python train.py --num_hidden_layers=13 --hidden_size=640 --n_experts=32 --experts_per_token=2 --d_expert=336 --d_shared_expert=1216 --hidden_act="squared_relu" --moe_layers=[0, 1, 2, 3, 4, 5, 6, 7, 8, 9, 10, 11, 12] --router_score="sigmoid" --normalize_top_k=false --routed_scale=1.41 --balance_loss=0.000778 --balance_bias=true --init_std_router=0.008 --lr_router=0.000937 --vocab_size=16384 --norm="rmsnorm" --norm_eps=1e-05 --tie_word_embeddings="early" --optimizer="adamw" --learning_rate=0.000841 --beta1=0.95 --beta2=0.95 --max_grad_norm=1.0 --batch_tokens=131072 --max_seq_len=1024 --train_tokens=422200000 --max_steps=3222 --dataset="wikipedia_en"
Below are experts of layer 2 (counted from 0) of a mixture-of-experts language model. Rows are named router (the router's row for the expert), up (a neuron's input weights, with its number) and show model dimensions 400-479. Each number is 500 + 50 x the weight over its row's rms, rounded and kept within 0 to 999. Numbers have three digits each.
After each expert's rows: a language model's description of what the expert responds to; "mostly gets" lists some tokens that are sent to it at least half of the time. This comes from a sample of Wikipedia text that the model never trained on.

# expert 31
router:479519423545448470553479480510539443585435510417425476560456558436455484372532493556503539512434581497554476536501492378545448493473572506524469452424539626522457530460574495508477601499515448528588471454386502545524452505466495617473480574
up0:494491581555492531510429474567475592500463514491562547490491500482446456516564560521487520508566568551460510492416433478518533516467543441568532469475494506505506474551610515487456506554479484494491512526553559484545478476539546494527567522
up1:450445505436450551494394454485494521574490444446482479541472478451553357457539496504549560496486512504475441505518466429499402500538555553464506443510512540500477450453485505428578565517489491475502567488486473534571531461533481521473460499
up2:475479534494564510371450531461592433532563459521450540555430603555441538541500548566424455593550563451575552518512499512565557541433531531572433403500524470594550545508460514521344438514543500398482502507491444553500428491582509540548477574
up3:459506456484515597485431490481540509521522480486384543440436568482516452517529470538508531489532486528441496493515460495454493531612403574563524543587487491473361482546486458455470482494499452574460512579486517413541518451472511507496506478
It responds to: Infobox field labels. Field labels and separators in lists and infoboxes, such as Born, Succeeded, Genre, Edition, Production, plus line breaks, dashes, and pipes.
mostly gets: " Succeeded", "2020", " Nominated", "Scientific", " Binomial", " Died"

# expert 23
router:486501508527482440428411457530452516581455417558429493578488588551479533506552463581593545460460497483480541514370524464499521491506497513544471513464587468466495487451451531523454570525453402459518508440456408458584504475467503499519468585
up0:467560492608452510501429480513483511520539526524576446487528543515507488508571583486523535514615525434477502463402466461552544548500534406572533472549496503550443469587623525512463507525435483557473509548556584482537525437520497517535530579
up1:476480540438458578465469497538466508535506443401468546505504480490478374533503493545546561483492495502520460451498442430529434479492577485579524490535490543456488352454460531455539555573497492501474571523500469566565564438518496470584460525
up2:514464507522563480395506450483564384533570458557495557531384580532392548533562539485475508597519532496549618498432468573479527513455533536555430408525478470571511562442469513512382477542539482465477507507523433488493419489535456547576463570
up3:516527504538474555524397363510484537520513536407461525556435597492433477631527539579476577415476477509541456503557447468505516520538450529498403525533514482421487526543455509481544457469535465539531506569447464486562424527536546566514573515
It responds to: Inner name pieces. Short word pieces inside foreign or unusual names and words, after a first letter, such as Al-j-ibe, Al-z-heimers, Und-ec-ided.
mostly gets: "present", " Dick", " Kir", " Bur", " interest", "vin"

# expert 7
router:430598474592492490471558478490439533510471457470445506582507514486522508505559536565570558476529493439530483543460602378507477521421614507568477447475470402449505463409487541546510457502533505445516534451492459523555524505525504473490500547
up0:470534530543407533482409464511512499476538538497608517495438518503446502447561569439521512526587564540496475521477470491488529473413538393597513467514521538515486528559589583580448571494438437525520506538585560481521529480566527488537498545
up1:461505483488488564477435477502478503540528467449510568537523481461500391503515552510560560540471530478496426526570474399514433465470586491526517465496498531447413491428448533442638545506489471477509554472468442463568525443548492443500454493
up2:525552569528497526398508546417564440460527514549493524549422508493438488548466523557516459557583538433529540480448475605468553542502570536502431434482567507563513576490501492446402473551511505452425513473480459552475494494533452511493467590
up3:490472459518540592538462441591560535479564520520399553502463548497461508525520509574518560486497495549515503501519518462466532569610421594520447567610459456438479554576438517537512447463514408501533479491443462533554471422482472575430524516
It responds to: Sentence-opening subjects. Subject words starting a new clause or sentence, such as It, This, However, These, She, and word starts right after an opening quote.
mostly gets: " However", " This", "This", " It", " According", " These"

# expert 9
router:496498525545529551478543521545514540510454546446389455543463509473552470497505532538542546475487505465605494521461588494508528544432561562550459554478597457522497508518532466498560541521559386408530445436460475589609491465482449596459428563
up0:517515473525451523490420482545468563503572537467562508511479518480566483495594511446514571488495605603445440524451474496501548515438560443534491522500492559555530431591597548512501491486472479568515508529574565497513519424548566487529534560
up1:420443481495456568506392465535466477539553464463518523580588504452552385475501540550548555485422486489479463536586418416538424519471537516544507442510531573428463457442475572427598567513499514523510546492470407515575543473567556421511452538
up2:546460524486603503391513569448535398526521501528495521514450553503434497559517546513480482561599490511535554507471517529474600510449524572489488406445575525610477613468571520419385397574502517467432491511518496507493458484505439621507421570
up3:479529500537548553481429403528476506475581503442472515532377544442451451540535523535494585471528535550483479430507462464487532523536434570492523542603541560461430512507468507462506477482460448547528482587488500513531452508524504559500532456
It responds to: Table numbers and dates. Numbers, table pipes, months and percentages in tables and lists, such as 15, April, 100.00%, plus "Coat of arms" headings.
mostly gets: " school", " 36", " 22", " 26", " schools", " Ohio"

# expert 4
router:508519399461519563493498478547551493525460429521472577511461523487520467401527511545465635443599553473454482573510565512481545545424607492497499531463512591491522416434501506410502496457481437471538431530472519615531519431413510517512400510
up0:452481543572520497599349470544448514606562528460573514515495474454443504429546534465451500552519578580490460470472483460545527525471522421544487539508500584543530513570605532593511467524477431509552513517497501529529498433555547467520528545
up1:461471517429414588548492481479529491544546497505490595570525470492506384476574510526592538470453524478509462461518436424537434462515551553457512462472501501459477446460457507443557542490479483514450517498512532507566567427567511432491420557
up2:562453566487562514454465510475547412497501496535514488501410517514440477512554552559521446570572540472601513503498529561481524490516549485527419424514493531661510599539535502520369489520545546466483460553480432452473456498599439593514414555
up3:521522488503547528421461416507525493438507552479454536495440530461440437564475555555486600541482459534471465499536464442485538499517446567546491450591447511467419490448472501485511449506427437469491452512487503509572504457529497488504486503
It responds to: Headings and table cells. Section-heading words and suffixes (Filmography, Legacy, See also), table pipes, and openers like Personal, Early, According, Directed.
mostly gets: "Personal", "See", " Apps", ")\"", "Other", " average"

# expert 28
router:557473420492465451532488487514575434541411541452472535490458530480528528456586509527507523453532428501519426621477598549508492447368544494673496534446504537474497527425547454495471648521501464489555396444414431468560507579469510509446511509
up0:516571554573415516526423491520482568479519478470545494523484542519411456474564610461468533524522551501493530522428493490612572521473521441515522535537471540554478520619614513559449516491494535458513522502595593488524468461553553507509477564
up1:418458539440461569474423568523500517506529446404510528540486459457464408458510522519496561408439520471501435471554485460491426507508561501484520441516490553491513426391436525494573576547493507431514549511539452562559561441563536465533500541
up2:581486600533552503427504526504533406543601516540511520561379521506395480542517610544443497634565567471573597511461510530452564526404563496599467417470508536598536551502473519503358502524542494480440524556497445532490443502552504518534391551
up3:538515469482490534456417454467509514509547527471451568479413528464459487490516559489432580482517557553471516472557468455487532511586440629468492570550475481465483509501425545511543500498476489527505491527489511481537541472499550547481521450
It responds to: Foreign name fragments. Inner pieces of foreign place and person names after an initial capital letter, as in Schleswig, Baghdad, L'Aquila, Nevis, chiaroscuro.
mostly gets: "^{(", " char", "part", " SCO", " Tob", "emb"

# expert 21
router:516569451431449550608520506569498507570429523503406409529479505480489504441487507534517532478537475443514507536395562524482575507532521563517442433489556505556453499404497424523551589532587499583525552435443529487528600450550447517484503510
up0:514521496541448552548418501413493509537563538488529500465457489512442496493612553458493514484504563558486467515453511492510506520453558431540515505440532497533467444562630543582409565552487457501497503502551584512558514451550560481547507530
up1:488418543443443548453439449513453485556542448464443535558534402485481405451540527563592534432481519483496599485575439460572444452513540496501455525509491531465476449502473495463598586519514541501510531514520477559560561446539454433502457493
up2:608467526514543545462487501477530458522532452556512519534451549494450514464551530506462564648589595462502477527476486545472537472390533548553473403494495506603495591572531533510393423553512476528409525530475399522476507524546494533490457546
up3:517513424502556594508439462489528532519544522456457519535408537413475478524579584576507518487559540577463485483529434454434507555480408577510526484603454504489450499554421490491499494466513466544542511539458425477526436476515497556452500527
It responds to: Institution name parts. Later words of organization, festival and country names, such as United States, Toronto International Film Festival, Records, Foundation.
mostly gets: " States", " Festival", " Records", " Library", " Arabia", " Service"

# expert 15
router:521540584559457503519539425533440442500515467480477546557459511532514480472446505484550531494460500522481448478581608442422548518449606509518445543426542506549483527475492539592566453433514485494522528454366505581592487450503540505556514501
up0:493537516572467511555462508495453552474571561506590541511435502497472497533569548481466462538525590501535445458413422548563525550454543415532525491531505535535443458585585549615435559500546498483504485508536577504529530410565559422507583506
up1:464444543458442535432415471480446529560482421469542505577526533479447403399524581492547547488461575491489441458578441414534469445474582505458496481490559509452511444453506507426552558422530468505503537473450474555558523450528477513552402487
up2:506462580474571537381454523452588425481510496567482495489433564550432514549492547530533513556582608486555507490493496534471515512386520505531456398497504536574491592513549469467416503482520505419420414573527484532472434494548495530513474598
up3:511522439528474527482391415488501523512534515491415546466480594493544457471625516584545541519572518549478467509551462481501518564500426581525490520660468541480417574545487516464513447471453422496529452526514510508549485493458527552463520471
It responds to: Descriptive nature words. Nouns, adjectives and participles describing species, plants, landforms and buildings, such as arranged, round, narrow, cup-olas, species.
mostly gets: " sand", " stone", " $\\", " min", " species", " windows"

# expert 10
router:450521425400562471442466572518540566558493511581490433590478511384505530519572568573445517465539496448514570577419566501497526565511591488578417505504500507478481400414458528499546543491551486436552423460491367488526559561512414581461507505
up0:494457510579496525604397481512506518490542518471572563529495505481550528409578592468477525463525515557506424454451542492573478524453572431579492496517562570535530480557680502587471552525499474523518550487546565536568570475585596491545523557
up1:449443537428414597457457472529452437528517421490533531532519496515511367420467480464548607517504524468492484478565478416486440488460524572444491516460506564478515485409481535444586579520499497501494523466468453492541552475561474471537447524
up2:539486519476584529416446518464577429547528521556515521495429540554443507483486560546482469568595542385571568510516478539495532506360549497562482392484525534611512619499501489459377500570441520480503433547489452503487439478502475603518454549
up3:539464450506490569493441395527530483407499541401449563562462518473434441532535531613494560475552481517459511501533485474479508494520443536518497468554459469456441565494466478474534499500551426505528507536459457524535467453509527576486469551
It responds to: Sports career narration. Time connectives and verbs in athlete biographies (After, before, During, moved, spent, lost), plus digits in score tables like 0–0.
mostly gets: " After", " before", "After", " During", " moved", " spent"

# expert 0
router:377537401466522468481522544486532514510473431474463559508536577419484437393461466520494615477521491439525581493443497443474551540520516509523445607523483519425496557543548445512446509491514530465584497512425429477540490481517438487468435532
up0:453532513539507515529429460524426566486578516534515540527539539452470525500500542477455505489494539578468506490431435545533552548397537471558524469510476538577484502555665559528445474474415472520534472574560591499516464401516607546522501531
up1:466439498431478530504397466492440434530513453430524539515495448464544370457590612528547561503450551458523471515552424386541436479538554521504545493522556477526512453417469469412554502497534480478491530492506504534536527436556514424483437491
up2:435497527489539537476500496433574443561506496563505464523457539473378498456506570508447457561514574480587534442497488589492536532430527507545403485469521505565498578519494491495376489485517423413438468476456461482498466521531473518493468596
up3:460520474543583569498448415475484525514569500452458545500419541469431437504509504584539582526508457538461534438532436442431552506626415586550494520588465532448382474510428491482478492477563500528525477537467441439558497458561522510498514520
It responds to: Mid-word suffix pieces. Middle and ending pieces of words and names across varied text, such as sent-ient, list-ening, fratern-ity, Sum-mit.
mostly gets: " university", " Clay", " Michigan", " Lor", " our", " individuals"

# expert 29
router:507489530427472580569506465461518410567455464575407508459501549499579513400523496516527482404538453494521470528482600509459488486457530517515439480485570540494578482496469539475501542465544464533533501437389511472550570508465464497400566541
up0:466511575584453546526410415543513526502572552489548502457417503509504467464542561485492470489553621523467468526414479499583483544407531452555502544527520514574482483586637545571485481540491479551464528481512529490552499503566519440525472555
up1:457498547485444582514394451491502478580579466495548500567517466457498438476462527549513576439432536459479478482515486359500418479536545485514504465508501522496447435422437569422609540532498479477537543449438454553576531488546503443498449517
up2:530489569490544527446441500463570449554596511568521507565482511551412444505531544494509473633607549496554610446489491576469491516411539483509463421476525516547516573464495540503381477547534493456451434546491464473502435493515464532525481539
up3:485524457500507578514405426547474455565526525427520583529392517488426445529493501562548589498538471537530534522571483470506521531557461543525489554608464467508462493527463554477509463487512478505524478580466494443546486495454536589525592469
It responds to: Name pieces after P/C. Word pieces inside personal names after a capital initial like P, C or V, such as P-erv-aiz, C-ough-lin, C-ody.
mostly gets: "b", " York", "aur", " Jersey", "kov", "box"

# expert 19
router:469516399483494485503537502596548543567449495565447493539443390487477551447505525600544573432565506484486498585400548436489476485533550586558506477497542476528542488493543467509507583585522492426515513483507484544548498504491446526473439515
up0:503514510590465532466459471552491512503532487481527501515457513499479487535566609470522489444530554517464409489444428586536531522431536507566522458458539485540514493552649552657469525525515433504492489530540518515548494478544525458556494520
up1:509409506412470535481406512508469527570527466441518513566514468500489380466594538494533542508482494518494501415569386454537431495471538482464505466522524559486491472383504529441561548492517493451511546474504484560534555486550475500509434504
up2:553532501514601461430426495456545400530596477555432544537477577503491502521528540496466428612595590465558568544484432565483568497379521520613461399531548486576501550478489486425390503546543486417434536464473450512472479507531440526535474594
up3:537513460554541605482451440527528507469485527469458561503494523502505436484528495563520576498517486536466490500543493452459460526566424594490512501587467494488395531454449512476491481452509488531519449495453462468577540464486493584476505481
It responds to: Personal-name pieces. Middle or final pieces of personal names, often South Asian or foreign (Rajkumar, Ivanišević, Herzog), plus first names like Kevin, Kim, Chris.
mostly gets: " Har", " well", " Kevin", " Kim", " Kal", " Mal"

# expert 2
router:506523568479530524489534449549538538528500520511529576538414526476524463490567553503512520579553589453537403515543549463483465535536550468559458465486587476468507511445602528427559508448522435488617519460473476490526529368458514502426480533
up0:434509511559458544546403497522448494476527541525556538501468468482514503516611614503517514533552534533486451527417502547527542530482558430553519505490477535568482461563665543561441493544528462542483467518578533476521475497502554430467506542
up1:444439580424454551498426408528471436548533488441483507507557439443555459436506531566541490498508499523476457518558442361479433490537507526480565445479495544494518461447524512374574512497559512497495562497482473569580572441573509452508424511
up2:522443599510591520425458544472593423586535469549495541469449547534408501496486523524482480566576583437578525524499505517474500519414541544502452419514506497599504557500527516491382494520478473444461464551495431511491442509588450541512441564
up3:489480467510534623486467381546525525453545525446496590466459539467409463544515525577504544504495494539465525498479446457498506512583394562456547537601506464411441542540445537435506471501513428554512506562461471491537477523448467560455489506
It responds to: Sports team terms. Sports words and names in club, league and player articles, such as football, basketball, Team, Liga, Olympic, Los.
mostly gets: " football", " Los", " Team", " ro", " Chinese", " La"